python train.py --n_layer=13 --d_model=192 --activation="reglu" --normalize_top_k=true --routed_scale=2.5 --init_std_router=0.0289 --lr_router=0.00098 --norm_eps=1e-06 --tie_embeddings="early" --seq_len=512 --train_tokens=508900000 --steps=4078 --dataset="wikipedia_en"
Below are experts of layer 4 (counted from 0) of a mixture-of-experts language model. Rows are named router (the router's row for the expert), down (a neuron's output weights, with its number) and show model dimensions 0-191. Each number is 128 + 32 x the weight over its row's rms, rounded and kept within 0 to 255.
After each expert's rows: a language model's description of what the expert responds to. This comes from a sample of Wikipedia text that the model never trained on.

# expert 16
router [153  87  93 118 115  78 132 158  86 102 120 179 100  95 113 117 188 101 140  96 163 151 142 187  99 118  76  99 126  74 149  82 128 100 163 115 138  89  97 116 141 127 131 177 144 142 107 159 143  71 152 102 140 139 106 133 105 138  98 157  89 111 115 109 117  86 141  90 181 133  84 105 181 135 112 146  95 135 118 134 131 133 160 164  75 121 209 101  93 150 102 158 164 140 136 126 181 169 160  81 139 154 128  79 111 158 117 133 120 100  72  68 151 135  91 119 100 148 118 177 102 193 133 107 129 171 114 144 148 143 190 133 119 121  65 187 115 104 122 150 144 117  74 128 175 116 160 159 111 181 119 126 134  69 130  50 199 159 127  72 108 167 172 106 160 134 107 116 114 123 118 114  88 196 130  91 136 120  80  79 101 116 175 178 133  53  92 181 153 110 141 133]
down2 [119 155 136 128 161 127 112 147 110  92 198 113 162 181 132 136 151 149 141 172  99 183 149  73  94 156 188 132  73 102 121  93 133 118 137 135  82 115 127 136  70 127  77 205 175 120  81  95  96 131 143 136 101 145 122 124 150 113 142 129 181  95  74  99 173 121 135 106 116 129 134 109 130 112  88 145 100 130  64  72 124  94 112 107 159  86 120  68  81 141 106 183 127 102 130 144 119  85 153 148 131 141  95 182 123 119 146  93 115 149 133  86  49 141 129 130 109 133  98 134 147 131 176 160  95 140 106  93 142 113 133 132 125 143 118 101 117 153 104 167  85 140 165 165 155 159 128 102 192 118  59 148  88 120  87 141  60 146 152  79 113  88 114 160 197  67 148 192  81  80 167 115 105 117 141  77 118  74 110 119 178 151 209 137 128 126 106 153  88  87 133  81]
down3 [ 99 128 255 163  87 202 137 124 161  64 113 182 130 139 152 129 101 111 131  87 200  96 123 137  65 144 149 135  92 142 183 117 133 171 102 146 126 144 181  67 106 156  91 156 184 134 124  91 160 147 141  79  98 152 130 104 145 132 155 119 145 159 127 132 162 102 127 150 140 125 116  90 138 149 112 137 114 118 128 117 145 161 147  95  83 153  80  72  73 129 135 169 123 143 117  61 150 123 141 153  96 158 106 207 115 119 145 110  79 146  91 145 158 140 118 101 163 133 121  86 118 120 181 182 139  94 144  91 123  99 147 100 125 102 131 101 138 102 108 106 139 212 119  94 185  95 100 128 180  92 129 126 125 132 107 199 139 158 174 100  91 125  76 122  96 123 138  91  98 152 148 173 104  59 122 157 125 111 128 162 110 110  60 150 121 159  92 127  80 121 137 145]
Word-initial consonant clusters and the word piece that follows them, such as Floss, Flank, outstanding, mainstream, crossing.

# expert 9
router [140 143 125 133 101 110 184 116  83 120 145 214 105 116 202 120 112 167 203 125 166 143 131 130 112 214 132 112 151 140 123 102 109 193 157 157 134 104  77 141 114 119 163 121 147 160  93 163  93 117 161 130 159  97 120 156  67  68 152 128  93 150 112 129  65 134 136 108 111 129  93 144 208  71 107 125 192 159  84  97 155 144 127 109 112 169 135 165  65 113 102 118 128 123  65 125 121 207 100 100 115 126 113 125 138 174 141 103 119 119 141 130 160  95 158 136 179 120 142 156 119 150 232 125 176 197 133 133 111 149 112 112 134  80 147 116 152  92 149 160 159 123 112 127 130 136 130 126 130 177 112 183  99 131 102  81 152 193 143 108 138 127  66  89 162 146 113 141 109 130 208 122  96 119  88  52 148 160 137 114  96 101 127 117  92 120 162 149 139 133 127 137]
down1 [135 131 153 162 149 183 117 140 121 127 109 138 134  88 135  85  84 122 129 165 101 154  88 135  71 138 110 164  94 154 127 186  61  77 140 144 123  96 138 188 121 146  97  96 140 126 146 112 132 152 115 130 169 170 128 165  88  89 111 218  53 116 101 192 152 107 143  84 110  78 134 109  88 113  72 132 130 104  82  87 104 142 163  99 120 160 129 152  78 130  93 169 148 162 179 104 186 120 167 174 150 124  73  46 101 124 168 145  68 186 115 155 139 125 203 123 147 146 163 180 160 154 124 120 169  92 131  94 124 113 119  96 134 134 158 130  90 116 167 119  79 139 148  98 139 148  95 211 128 167  88 155 143 143 142 145 144  99 122 141 103 134 129 115 110 131 140  60 108 118 156 188 186 120  84 127  94 101 140 104 157 108 185  71 128 136 154 119 162 108 124 113]
down2 [ 90 124  94 113  91 103 141 107 129 121 216  91 151 100 163 133 163 170 165  85 169 116 118 110  93 132 109 159 116 158 156 178 127 141 128 211  60 143  93 158 139 145 169 129 160 166 152 169 115 199 165 129  94 142 158 118  91 162 157 110  91 104 144 124 118 155 159 167  85 133 150 100 157 153 123 120 168 154 134 168 137 111 128 127  79 145  68 137 169 138 126  87 200  83 144 140 134 103 104 194  79 124 114 149 115 112 156 122 136 118 115 115 131 145 101 113  92 192 138 131 123  92 102 186 135 149 147 153 100  64 124 124  69 129 163  80 110 108 106 133 155 104 138 170 131 130  98 122 190 146 141 159  88 196 114  95 171  75 124 135 140 167  87 194 157 151 124 154 180 127 121 153 102 120 123 121 165 152 149 146 135 203 107  54 188  83 136 123 104 184  90 104]
Final pieces of personal surnames and place names in lists and tables, such as -son, -ton, -ville, -field, McVe(igh).

# expert 7
router [155 130 109 130 125 145 220 124  71 169 175 225  56 124 212 143 140  97 231 151 169  98 136 116  83 139 172 146 104 159 123 116 120 169 152 127 120 121  97 136 113  92 154 173 118 108 114 145 131 108 114 118 105  75 109 165 117  96  73 181 147 152  80 129 143 136 126 101 140 136 102 150 168 120 123  85 163 110  92  54 141 125 172  94  75 149 124  98 120 110 110  73 139 145  99  72 142 167 114 128 134 142 132 111 147 187 126 153 170  97 178 109 179 102 120 122 170 121  84 131 160 125 186 116 166 193  98 147 105 129 138 113  91 141 132 132 119 144 123 126 145  88 133 134 134 127 151 136 106 142 150 138 163 118 100 136 151 160 114  68 118 118 109 138 111 168 100 176 153 160 108 119 135 145  81 122 120 145  88 187  62  89  95  73 131  58 148 165 133 158 133 184]
down1 [110  92  35 133  98  87 152  80  82 171 115  78 149 126 134 181 129 125 106 163 108  94 151  94 170 103 107 107 115 124 197 119 108 156  76  73 154 107 175 119 197 111 124 139 133  69 154 121 173 138 100 138  94 168 153 113 160  69 126 179 135 122 126 169 182 113 126 168 124 103 129 120  91 123 124 118 155 161 110 160  93  90 118 108 137 114 102 127 117 137 164 100 148 148 131 129  78 126  83 137 103 180 147  24  90  92 144 133 159 133 124 151 101  80 108 138 129 185 173  67 135  82 115 134 103  90 187 143 165 144  70 178 111  94 159 193  89 139 133  66 137 106 152 188 169  87 158 141 155 102 152 111 134 123 140 120 158 104 117 128 174 136 112  73  91 143 113  81 126 138 156  67  88 111  80 107 124  97 109 108 194 131 128 147 156 121 134 136 153 102 119 114]
down2 [118 141 118 153 138 115 128 127 113 102 128 183 103 171 118 121 176 140 177 149 158 112 108 114  97 109 187  98  89  71 110 143 157 145 122  91 110 139 108 132 152 120 144 136 122 109 160 150 110  70 138 143 127 159 100 134 113 156 141  85 102 200  90 127 127 139  81 116 154 134 128 166 136 104 170 125 144 106  92 160 126  90  91 131  79 140 119 130  92  90  86 123 107  82 103 128 172 153 158  80 196  27  94 142 170 152  61 138 161 130 151 177 158 100 102 109  90 111 133  86 152 106  92 115 172 137 160 167 105 154 125 185 133 108 165 106  87 175 158 117 181 104 133 120 140 135 133  97 106 171 153  90  97 158 164  91 120 163 106  83 146 157  72 100  89 107  90 142  55 178 172 122 108 142  86  47 111 162 135 131 185  53 121 121 200 151 127 129  94 134  58 134]
Vowel-heavy endings of non-English personal and place names, such as Chaharmahal, Arizona, Azerbaijani, Serafimovichsky, Surah.

# expert 24
router [158 110  77 115 150 103 137 139  48 144  88 157  71 108 120 141  98 126 168 130 151 129 153 138  77 152 149 164 138  59  93  91 162 159 133 123 100  36 119 116 120 133 122 182  96 129  90 160 113 106 150 142 163  98 101 193  92  68 115 157 118 156  86  89 133  83  53 140 165 111  70  99 165  89  99 141 126 133 157 127 146 135 159 117  85 138 197 122 146 104 116 127 116 122 106  77 162 136 150 111 174 146 121 145 145 166 177 132  93 163 117  83 104 142 155 111 129 145 146 192 158 177 158 148 154 215 105 168 133 140 147 173 183 124 134  93 121 133 142  52 158 130  58 122 153 127 118 123 121 104 152 160 155 122 109  75 158 155 135 139 147 114 146 129 102 161 120 164 117  99 135 118 106 107  68  63 126 163  73  97 125 118 190 128 130 115  62 189 105 136 128 111]
down1 [133 108  97 125 182 107 113 194 148 105 107 126  97  96 161 124 163 181 170  84 115 119 127 114  90 111 169 117 105 101  65 131 121 124 157 150  83  72 127 109 106 152  86  56 153  82  80 105 105 184 113 114 125  59 150 138 105 205  85 129 102 139 115  94 159  65 165 140 124 164 121 201 102 128  98 185  81 164 151 141 154 139 138 175 149 119 124 126 166 114 120 152  69  85 119 129 173  90 110 100  81 122 124 138 117 168 103 125 102 213 121  92 131 142 147  97 151 106 125 151 160  82 169 148  76 160 159  94 143 173  96 110 167 167  81 103 185 157  89 155 115 122  95 113 108 180  92 171 121 113 159  84 125 106 126 135  93 149  71 208 137 164 142 151 176 128 104 147  80  89 142 153 151 160 158 116 155 127  96 138 135 149 159 121  95 134 128 120 120 164 153 164]
down2 [108 133 162 134 117 151  85 179  93 113 136 100 125 105 137 146  81 149 110 105 156 166 125 113 121 124 123 124 155 151 131 107 103 157 129 204  78 130 154 104 159 111  38 154 198 109 147 120 147  86 173 141  85 127 132 127  98 187 158 139 149 155 122 120 171  50 135 106 166 148 117 125  61 133 118 151 155  70 159 131 187 149 133  94 158 140 113 130 102 110 174 110 170 137 108 114 196  68 113 107 133 119 118 183  81 144 178 125 119 112 161 120 108 198  94 162 108 183 106  75 121 110  82 105 160 185 131 147  67 124  75 137  82 139  60 132 119 164 127 110 201  98 130 119  86 126 154 145 145 114 109 130 122 100 186 109 143 157 166 162 133 130 161 135 101 144  73 126  87 123 106 147 143 136  73 161  92 151 196 179 139 186 146 168 121  82 158 115  97 153 146  98]
Verb endings -ing, -ed, -ized and relational words like where, when, about, near, as in do(ing) so, sh(own).

# expert 2
router [159  58  88 117 138  96 194 107  67  63 102 168 113 129 201  99 172 142 146 122  70 107 138 150  92 117 133 130 166 167 141 107 125 204 147 156  47 119  96 145 153 148 161 179 127 148 120 126  76 110  51 173 178 115 128 133  68 111 121 147  94 118  90 137  78 135 141  96 112 134  92  84 128 123  88 153 168 159 135  99 125 127 127 140 133 109 129 115 196 146  89  76 136 169 137 121 151 104 151 122 128 164  95 118 110 124 128 119 156 105 113 112  97  97 149 135  66  97  88 133 160 124 197 160 172 163  95  84 135 127 160 142 124 115 117 144 138 143 113 163 139  81 130 135 141 141 160 134  98 123 163 202 168  73  87 130  72 158  84 129 173 180  94 131 187 119  75 105 168 149 154 150  95 118  91 131 148 138  86 136 111 117 146 102 177  80 144 194 133 163 154 113]
down1 [179  74 110 147 173 159 148 158 110  53 146 141 183 210 124 111 138 102 111  86 154  41 164 103 102 139 159 118 137 103 172 145 128 152 137 129  74  86 114 132  97 120 135 110 143 124 124  94  57 129 121 187 118 159 104 127  95 104 148 130 116 153  86  95 121  57 129 187 131 161 125 105 133 155 147  56 108 113 124 111 138 142 142 112 112  84 123 114 168 147 144 179 137 119 157  76 158 124  77 139 113 124 124  85 131 159 100 111 125  94 134 114 172 141 106 116 148 116 128  43 110 142 142 126 138 150  72 144 143 125 154 104 156  82 151 140 143  88 230 150 122 107 173 105  86 118 125 155 120 148  98  81 158 152  73 111 145 140 121  87 155 150  99 172 121 151 131  83 170  90 136 133 222  95 181 135  65 146  97 107 147 150 129 141 171 139 174 124  59  81 126 136]
down2 [ 85  89 118 124 192 129 143 152 168 134  86 205  81 114 140  76  81 147  66 146 121  98 148 134 193 168 108 100 107 134 129 121 166 131 122  90 158  99  83 128 154 131 181  72 176 147 143 119 129 173 185 153  95 133  70  92 129 125  92 121 121  86 130 127 101  82 171 147 144  64 123 101 121 147 154 125 139  93 161 153 132 129  77 191 108 113 127 187 116 132 118  98 141  91 146 145 136  95 170 164 127 101  87  46 114 103  96  81 137 109  65 140  80 108 121 129 138 129  80  79 144 106 156  94 138 179 131  65 103 114 107 143 126 116 176 169 212 117 139 195 162 117 138  97 131 114 169 147 122  85 147 103 182 114 147 117  77  93 125  88 140 115 182 124 153 115 144  88 175 108 113 128  99 154 133 116 120 115 103 126  95 158 150  57 161 126 142  74 123 163  89 121]
Vowel-heavy inner pieces of foreign names and rare words, often Romance or Spanish, such as Mar-ac-anazo, Ro-an-oke, Del, Los.

# expert 10
router [142 113 129 139 110  68 124 164 102  83 121 159  96 145 150 189 136 138 138 106 145 124 126 152 111  94 175 195  82 122 159  84 110 169 129 119 167 137 151 104 108 109 180  97 104  93  86 150  73 129 131 146 154  79 133 138  64  35 145 148 147 168 135 140 109 106  88 158 109 131 124 134 144  84 202 134 153 100  50 105 180 140 134  79  53 127 100 148  76 124 110 131 147 111  69  83 125 168 160  87 187 108  58  86 109 120 142 121 146  85  72  81 132  94 112 159 115 109 165 148 153 146 169 130 161 175 142 131  93 215 162 133  70 111 102 124 125 113 149 126 162 121 122 194 137 161  85 168 101 113 146 124  96 104 111 101 157 112  87 112 110 129  84 101 134 123 116 133 104 119 144 132 120 123  74 116 107 144 109 154 115 106 169 175 148  87 128 195 170 122  79 118]
down1 [116 122 177  96  94 166 144 105 179 109 141 149  93 111 130 112 112 110  69 105 177 119 172  82 137 114 145 137  93 136 124  92 107 121 191 126 149 154 109 125 123 171 158 141 111  71 153 149 176 122 159  89 141 123 110 187  86 147 138 139 102  87  86  98 179 106 153 179 136 170 165  88  96 131 190  71  92 124 143 123 216  75  98 136 124 138 193 124 171 162 144 150 185  89 121 183 199 186  90  80  62  87 128  75 163 134  93  69 182 112 133 150  70 141 188 182  60 127 127 133 131 149 158 107 133 151 148 153 129  85 170 155 154 138 135 126 127 158 195  88 127  89 151 149 114 162 119 125 148 113  91 127 138 106 123 130  96 170 139 142 125 103 153 177 115 130  95 158 166 144 106 117 144 159  97 171 105 135 145 145 123 124 132 107 162 136 148 154 152 125 133 192]
down2 [ 82 150 128 111 100 140 178 124 138 111 164 103 138  84 148 118  70  83 103 169  70  99 136 132 103 156  85 174 124 125 122 166 123 179 181 115 103 107 179  98  89 184 150 133 120 161 130 171 135  85 170  71 116 120 140 124 106 103 127  92  83 143 141 166  82 164 140 132 128 102 141 110 158 117 121 108 143 131 101  98 190 125 134  39 124  80 152 141 164 146 160  70 157 147  95 168  92 125 166 200  78  72 118 128 139 195 149 130 115 151 160 143 105  75  88 125 140 184 134 122 126 163 126 105  96 135 154  60 135  97 104  90 158 101 135 123 124  91 172 160 179 146 120  90 138 151 113 186  57 168 120  87  89  47 106 126  67  90 116  99 137 143 123  72 137 167  82  97 126  90 130 152 121  87 122 164 140 134  98 146 112  82  82 105  90 147 130 142 172 119 117 144]
Paragraph and heading line breaks, Roman numeral II, capital-letter codes and numbers in tables or coordinates, such as ESPNcricinfo, Pan-STARRS, UCLA.

# expert 21
router [180  70 118 112 146 129 167 123  82 128 100 154  75 148 102 169 113 140 159 128 164 120 162 149  77 153 151 135  84  72 142 112 154 155  94 138 139 117  86 175 125 156 156 169 110 152 130 122  89 111 156 133 131 105 176 168  80  47 137 131 135 140 104 112 114 115  53 136 157 111  85  70 151  92 148 132 176 148 127 123 150 136 151 119 128 152 120 110  82 116 102  73 166 122 134 116 154 135 172  67 187 137 138 143 139 135 106 170 105 127 119  94 145 127 168 158 136 119 132 191 159 207 122 165 201 210  97 127 106 171 166 158 127 122 104 155 157 166 156  96 136 169  13 143  89 156 113  71  89 132 136 136 101 118 125  83 156 144 124  98 163 125  99 103 111 117 115 144 143 167 111 124  58 143  94  72  71 106 128 100  72 134 164 105 129 137 126 147  65 129 101 131]
down1 [154 143 144 149 162 115 171 154 121 155 128 109  94 131 117 197 110 179 126 112 149 100 139 102  71 170 149 107 133 113  86 157  94 167 138  86 115 175  87 136 114 114 117 137 117 119  84  95 116 102  91  85  76 137 162  93  96 105  97  74 167 127 116 182 169 129 109 126 141 156 103 179 105 126 146  91 104 163 162 109 121 107 174 108 128 127 119  71  58 170 106 126 142 117 119  95 162 126 123 158  96 147 133 115 135 143 138 172  68 127  69 133 172 109 115 172 140 133 121 172 144 193 119 166  88 139 143 109 106 123 153 114 152 169 116 166 149 131  39 185  99 199 172 107 103  92 104 100 170 183 142 135 127 105  77 133 136 109 151 146  83  68 126 209 131 135 128 158 110 169 159  97 118  84 181 187  80 129  72 113 190 123 163 121 120  91 133 137 157 209 105 137]
down2 [159 130 134 132  51 113 184  94 117 118  81 154 166  81  84 111 168 102 131 161 100 102 158 106  79 157  77  92 202 132 141 148  89 140 134 159 130 160 110 148  85 128 107 111 176 143 113 125  72  56  67 149 105 123 154 139 108 104 122 157 139 118 129 117 135 152 117 120 142  83 189 147  89 110 122 146 168  40 145 160 154 123 151  81  80 166 134  83  47 154  63 135 148 143 148  57 112 140 108 126 104  89  97  21 174 134 129 177 144 162 120 102  96 164 104  45 143  98 101 158 118 117 164 198 182 121 164 126 177 127 119 101 157 149 146 138 118 165 134 123 113 142 173  95 164 131 177 141 118 129 117 126 173  83 105 108 114 145 128 116 180 132 156 129 146 153 120 122 149 156 146 121 118 108 148 147  75  97 134 109 141 147 130 150  93 134 163 164 133 114 139  76]
Function and content words inside prose sentences, like been, became, other, more, several, quite, and adverb or participle endings.

# expert 22
router [164  84  83 120 203  92 152  96 122 131  95 161 184  79 144 121 167 140 110 142 134 132 147 135 154 116 128 131  84 151 139 115  87 135 128 111 127 113 138 195 125 132 135 120  87 128 114 124  91 112 143 163 174 152 138  87 112 123 141 194 113 184 141 116 109  96 140 116 126 153 118 104 134 104 208 121 114 115  56 127 186 140 171 141  97 139 198  92 118  76  75 176  95 154  94 105 125 103 159  90 164 171 127  80 194 118 128 146 123 104 146 108 128 151 155 159 129 173 187 106 116 147  85 156 113 100  90 106 141 142 168  94  78 101 119 127 166 121  89 153  75 111 102 102 120 174  92 157  50 101 174 140 147 129  66 114 214 145 102  48  81 136 119  86 142 175 147 182 147 160  96 144 127 152  81  83 182 154 118 130 132  97 151 116 128 146 138 180 141 157 118 154]
down0 [125  80 133 134 108  77 135 127 134 145 108  97 148  93 102 155 104  93 123 148 102 141 148 102 129 119 135 220 100 177  97 166  97  72 120 144 133 145 162 156 190 109  99 160 127 143 136 138  72 123  99  77 174  69 157 140 130 146 129  96 112 120 111 145 145  64 120 115 149  96 148 167 117  68  82 130  90 128 100 145  48 136 140  87 124 133 121 106 144 202 137 147 157  61 175 171 143 144 120  53  95  94  69 101 126 181 103  70 118 104 118 110 139 107 154 131  65  88  70  64  99  85 131 136 148 143 104 136 104 133  73 170 106 114 131 114 135  88 131 132 141 148  55 177 149  88 107 132  79 178 106 165 109 144 121  82  78  85 175 135 105 100 158 122 203  89 107 188 149 117 153  97 114 132 117  85 131 135 142 169 126 147 140 131 126 130 139 125 144  93 105 181]
down1 [112 112 154 150 110 207  80 127  83 105 184 116 151 177 134 103 141 125 122 125 141 154 177 127 104 132 207 162 132 187 121 147 109 127 163  79 132 102 134  39  92 135 127 159 167 101 129 135 132 117 127 181 157 105 121 139  94  83 137 132 204 127 198  99 149 185  91 175 123 106 121 166 192 105 113  64 157  83 121 107 185 116 161 145 177 181 121 160 139 135 117 154 109 128 136 130 146 138  94  99 129  93 113 136 148 126 104 174 132 101 131 136 144 152  87 132 191 144 162 166 185 186  86 146  83 114 103 114 137 125 161  73 154 100 128 141  80 168 173 132 114  70 131  90 148 139 168 123 134  98 129 132  78 158 126 130 140 169  96 132 105 154  97 170 103  75 126 160 118 169 125 169 152 117 127 163  79 143  78 151 102  22 108 117  92 121 152 104 149 105 145 136]
Month names before a day number in dates and tables, the space after them, and prefixes such as sub, sup, pro, dis.

# expert 31
router [145  44  87 111 155  61 176 148 118 146  76 219 114  60 116 133 153 161 105 117  96 143 187 168 126 122  99 141 133 156 101 102 122 188  89 129 136 100  93 175 118 164 186 153 134 151  84  97 134 144 117 166  82 113 153 128 139 101  91 164 114 152  81  80 111 127 113 152 126 132  95 134 177 131 132  70  99 136 135 137 202 149 106 168 105 169 158 172 114 138  86  62  96  92 151  92 154  67 176 107 155 180 135  83 135  81  98 164 167 151 136 112 133 143 191 107 121 163  68  98 174 133 125 117 121 145  67 157 111 149 144 109 102 114 150 133 136  96 119 136 116 196  80 154 141  82 141 166 113 107 186 133 117 111 109 140 171 101 107 133 153 137  94  94 134 132 122 158 124 168  93  84 123 174 118  92 117  99 103 135  76 146  81 159 137 119 159 189 126 120 138 106]
down3 [105 155  45  81 108  73 157 126 103 121 120 143 109 159  85 138 144 148 185 129 141  80 129 145  86 170 115 146  94 111  97 136 115 110 130 148 118 115 151 171  86 152 132 101 149 101 148  83 111 146  79 218 149 120 116 141 150 147 154  99  93 129 189 113 120 186 175 111 120 116 134 121  92 140 111  73 110 131  74  95 146 168 147 168 122  66 121 111 120 111  79 211  91 116 172  98 136 119 188 132  88 120  66 166 114 103 123 142 135  69 123  78 141 117 114 114 129 180  84 158 107 122  88  99 141 108 156  95 157 109 126 192 134 109 126  94 165  96  89 155 120 103  73 100 133 130  96 149 150 104 134 171 171  93 153 134 113 147 126 132 141  43 128 130 175 171 117 202 136  62 127 158 183 126 137 143 162 116 113 134 103 177 100 177 154 178 115 146  81 110 177  98]
down4 [153  90 152 151 157 141 130 139 132 105  93 160 154 159  49 136 157  34 160 142 154 109 127 161 125  84 129 149 158 101  94 118 163 177 110 116 114 107 111 105  67 168 111 131 165 134 110 156 161 111 153 130 120  71 110 107  91  89 155 175 127 170 125 102 114  53 123 155 131 141 141 105 135 150  74 124  87  97  81 113  83 104 151 131 136 202 170 108 151 117 105 100 153 142 114 149  94  97 134  97 151  94 102  76 113 165 142 121 168 142 171 141 144 142 110 115  94 121 112 148 163  48 189 169  99  86 152 119 144  63 126 121 145 100 161 101  93 125 207  81  54 188 141 134 108 138 198  69 134 104 122  96 113 109  82 116 144 167  99 105 124 182 116  99 121  57 101 143 158 151 161  91 151  58 112 155 136 133 162 103 154 160  98 119 140 161  86 104 115 141 142 103]
First pieces of longer words after articles or prepositions, such as el in eligible and eliminated, am in ambiguity, re, en, An.

# expert 23
router [153  95 112 166 122  80 131 146 131 111  82 188  91 147 157 118 158 159 143 125 133 153  97 118  53 115 184 126 161 148 186  24 138 146 122 134 154 136  94 151 122 116 136 114 150 116 103 104 143 158 143  99 130  97 148 111 142  16 117 184  84 127 111  81 125  90  84 139 160 180 115 150 178 106 165 180 201 144  83 113 188 137 176 105  98 176 134  67  59  99  93  94 121  89 157 115 125 118 110 122 123 136 115  73 138 120 106 148 128 158 146  87 162 124 132 164 129  90 145 152 177 159 155  93 130 175 147 176 116 199 169 123 105  79 150 136 161 134 139 103 142  96 134 180 128  65  67 123  53 115 158 123  99 115 116  93 132 157 118 126  89  88 127 111  88 113 101 151 129 126 115 175 155 100 119 126 162 101 148  92 106 151 118 129 161 131 125 176 141  94 103 141]
down0 [153 166  89 167 184 100  59 110  53 103 130 132 128 123  84 131 145 186 140 132 136 135 130 162 126 133 155 112  91  76  97 118  92 107  84  86 158 149 126  74 113 134 107 119  62 107 123 110 197 149  65 189 144 118 126 191 139 136 100 154 160 125 102 112 154 114 134 111 228 123 114 135 161  58  58 145 161 117 189  98 126 127 108 128 174 157 146 147 148 128 149 108 146 125 139 188 134  84 125 144 144 135 113 102 182  79 176 176 181 123 188  99 106 129 143 130 151 165 111 191 135  98  82 113 139 120 119 137 159 158 151 127 123  81 150 106 101 134 131 125 116  92 143 164 156 132 146 148 132 145 170 157 117  91 139 103 126 162 143 135 142  98 120 105 193 151 139 166 163 156 133  64 114 172 127 135 203 134 124 163 149 127 167 128 140 203 118 163  73 152  82 173]
down1 [172 148  84 133 138 139 103  95 130 105 146 104 113 108  56 122 133 153 112 136 156  89 134 146 138 149 152  95 153  61 141  61 103 128 121 145 161  56  98 123 114 115 143  68 159 119  92 152 152 201 136 161 138  51 133 171 139  90 175 164 151 107 142 138  68 120 117  74 180 148 149 112  88 123  96  71 155  68 109 109  96 147 119 148 114 153 108 136  87 131  81 128 107 149 107 164 152 136 108 105 112 101  80  88 150 122  77 255 159 108  92  86 107 121 121 106 154 106 140 198 111 106 160 122  87  98 151 108 152 100 101 152 168 135 112 135 117  88 104 141 161  65 123 158 142  99 133 141  92 115 101 100 143 187 165 114 201 142  92 103 143 129 136 100  76 115  74  91 132 184 117 121  93 151 154 114  75 103  77 137 139 123 148 153 173 112 156 131 151 146 130 106]
Year prefixes 19 and 20 and sports competition words, such as League, Cup, World, Championship, University, in sports and season text.

# expert 18
router [150  82  36 137 146 122 111  97 122  63  66 162 104 118 113 107 126 140 166 176 132 147 113 186  39 141 127 130 137  85 115 123  95 151 106 146 143  90 123 173 144 107  96 108 120 110  91 118 100 129  93 106 125 133  98 196 115 144 112 174 104 150 135  95  61  84 143 103  95  99 118 170 144 109 152 130 109 161 143 142 157 163 159 208 143 175 148 105 108 122 122 115 135 161 122 124 159 150 167 128 121 122 135  48 188 142 160 136 133 113  96 114 153 170 175 168 168  84  83 113 129 131 190 138 181  83 116 108 131 131 167 146 175 140 125 142  66 139 151 128 153 164  70 142 134 117 134 177 144 143 117 135 114 110  94 120  99 116 115 182 178  83  85 112 127 146 143 157 105 107  82 146  68 183 131 100 187 156 118  42 135  69 125 124 193 114 132 131 190 133 143 118]
down1 [116 133 114 142  91 148 122 109 114  74 163 138 120  91  95 231 150 142 226 128 143 181 164 106  54 128 168 105 184  89 172 120 111 127 136 110 153 104 155 139 114  99 128 132 125 177 141 116 135 149 134 133  93 120 162 107  81 159 152 129  69 143 107 183 164 165 204 148 200  88 197 171 125  96 144 115 184 140  58 146  91 111  87 149  93 183 111 159 136 171 139 128  87 189 169 134 162 111 138 154 124 156 135 186 143 132 144 115  83 119 121 123 190 122 117 116 151 162 110  90 140 119 211 138 109 135 130 116 120 127 117 107 127 104 132 121 149 109 143 135  78  94 122 165 165 101 161 156 124 178 114 147 125 132  89  82 184 132 155 154 186  87 128 130 157 179  89 150 154 139 158 138  99 148 141 131 137 118 131 122 177 135 176 146 120  70 139 187 110  88 134 111]
down2 [186 149 181 102 110 169 143 102 107 169 116 107  97 127 132 138 138 166 155 169 134  90 150  95 109 134 108 174 165 172 162 190  84 169  93 131 127 143 164 121 153 147 104 105 131 120 104  96  22 154 132 107  76 156 106  89 115 139 118 118  62  94 100 126 126 147 131 115  99 116 140 110 111 120  93 148  65 100 102 150 124 153 165 131 107  74 117 118 126  55 123 125 125  76 100 121 113 113  87 145 110 136 115  98 210 166  84 175 106 188 153 150 108 102  90  83 153 186 158 109 120 157 128 116  99  95 101 115 138 155 139 168 119 106 109  94 102 103 112 145 170 156 116 104 107  66  99 124  50 131  93 120 187 177 175  76  86  86 104 120 100 111 114 153 137 149 133  98 171 178 150  75 158 151 176 177 162 117 152 182 162  52 125 153 114 112  92 137  92 150 130 130]
Word-initial consonant pieces like st, tr, bl, dr and their continuations, often in sports text, as in sc(or)er, (tr)ucks, (St)andings.

# expert 19
router [186  53  81 112 151 133 128 141  99 126 155 104  42 123 100 154 149 175 202 114 152 108 111 175  80 137 113 131 139 111 147  91 162 116 135 122 121 113 136 146 141 147 154 196 130 132 112 128 138 111 143 106  81 126 126 169 103  87  87  90 154 163 107  65 116 131 146 109 105 125 112  62 127 145 121  77 156 108  93 107 165 171 157 145 145 154 122 102 127 115 126 109 155 145 136 129 157 137 190 131 134 143 117 158 126 172 132 141 107 122 121 116 103  41 146 185 160  99 155 112 133 129 128  88 169 162  84  86 154 147 216 106 114 131 146  79 113 114 197  86 118 151   5 127  68 110  89 126  54 169 129 152  90 115 112 133 159 142  88 109 160 137  72  80 116 186 111 152 130 119 166 120 166 107  94  79 116 135 109 151  75  97 129 128 145 132 110 166  79 137 120 150]
down0 [ 63 179 103  99 164 128 102 123 140  74 177  65 130 145  70 120 125 107 112 127 124 171 108 127 110  64 189 130 107  89 141 104 136 122 140 129 137 145 125 128 123 115 123 109 127 131  97 116 182 114 112 116 130 147 124  88  91 106 119  74 102 119 135 146 115 115 168 134 128 121 156 138 104 108 106 106 118 106 139 139 111  90  91 128 170 126 127  92  81 127 194 153 114 133 148 122 158 122 117 116 101 124 116 239 135 216 172 102 159 140 200 147  98 136 123 150 156 111 138 141 174 159 154 149 127 137  73  93 157  96  99 149 165  88 113 174 142 118 136  96 150 130 102 123  63 167  85 127 135 109 115  91 107 166  95  60  97 121  79 217 141  92 111  52 124 135  85 223 135 118  38 144 115 141 117  96 108 137 123 177 117 112 179 160 135 111 188 114 159 121 177 133]
down1 [150 113 143 119 134  59  84 133 111 103  98 155 170 117 120 148 170 158 169 115 108 110 133  85  91 121 164 156 178 135 114 189 111 194 163 156 144 176 148 109 126 136 148 144 189 160 127 167 182  83 119 147 101  63 121 107 153 157  85 151 142 164 108 154 134 127 158 115 113 154 147 186  89 131 165 134 157 115  81 105  65 155 162 168  84  82 105 139  86 151  64 141 130 164 166 108 115 126 127 133 151 102 199  72  70 138 120 159 173 137 137 101 104 115  63 117 117 138 185 113 116 119 143 117 126  90 144  85 164  99 147 152 135  87 106 100 102 103 135 144 123 160 130 135 119 104 171 142  96 154 214 115  93 122 146 123 186 158 122 134 162 178 163  99  92 208 154 176 157 126  71 158 125 200 111 147 135 109 108  96 102 144 168  95 113 161  92 146 105 142 204 110]
Common function words such as the, and, was, is, it, his, and commas, especially subject pronouns opening a clause, such as it gained, it was.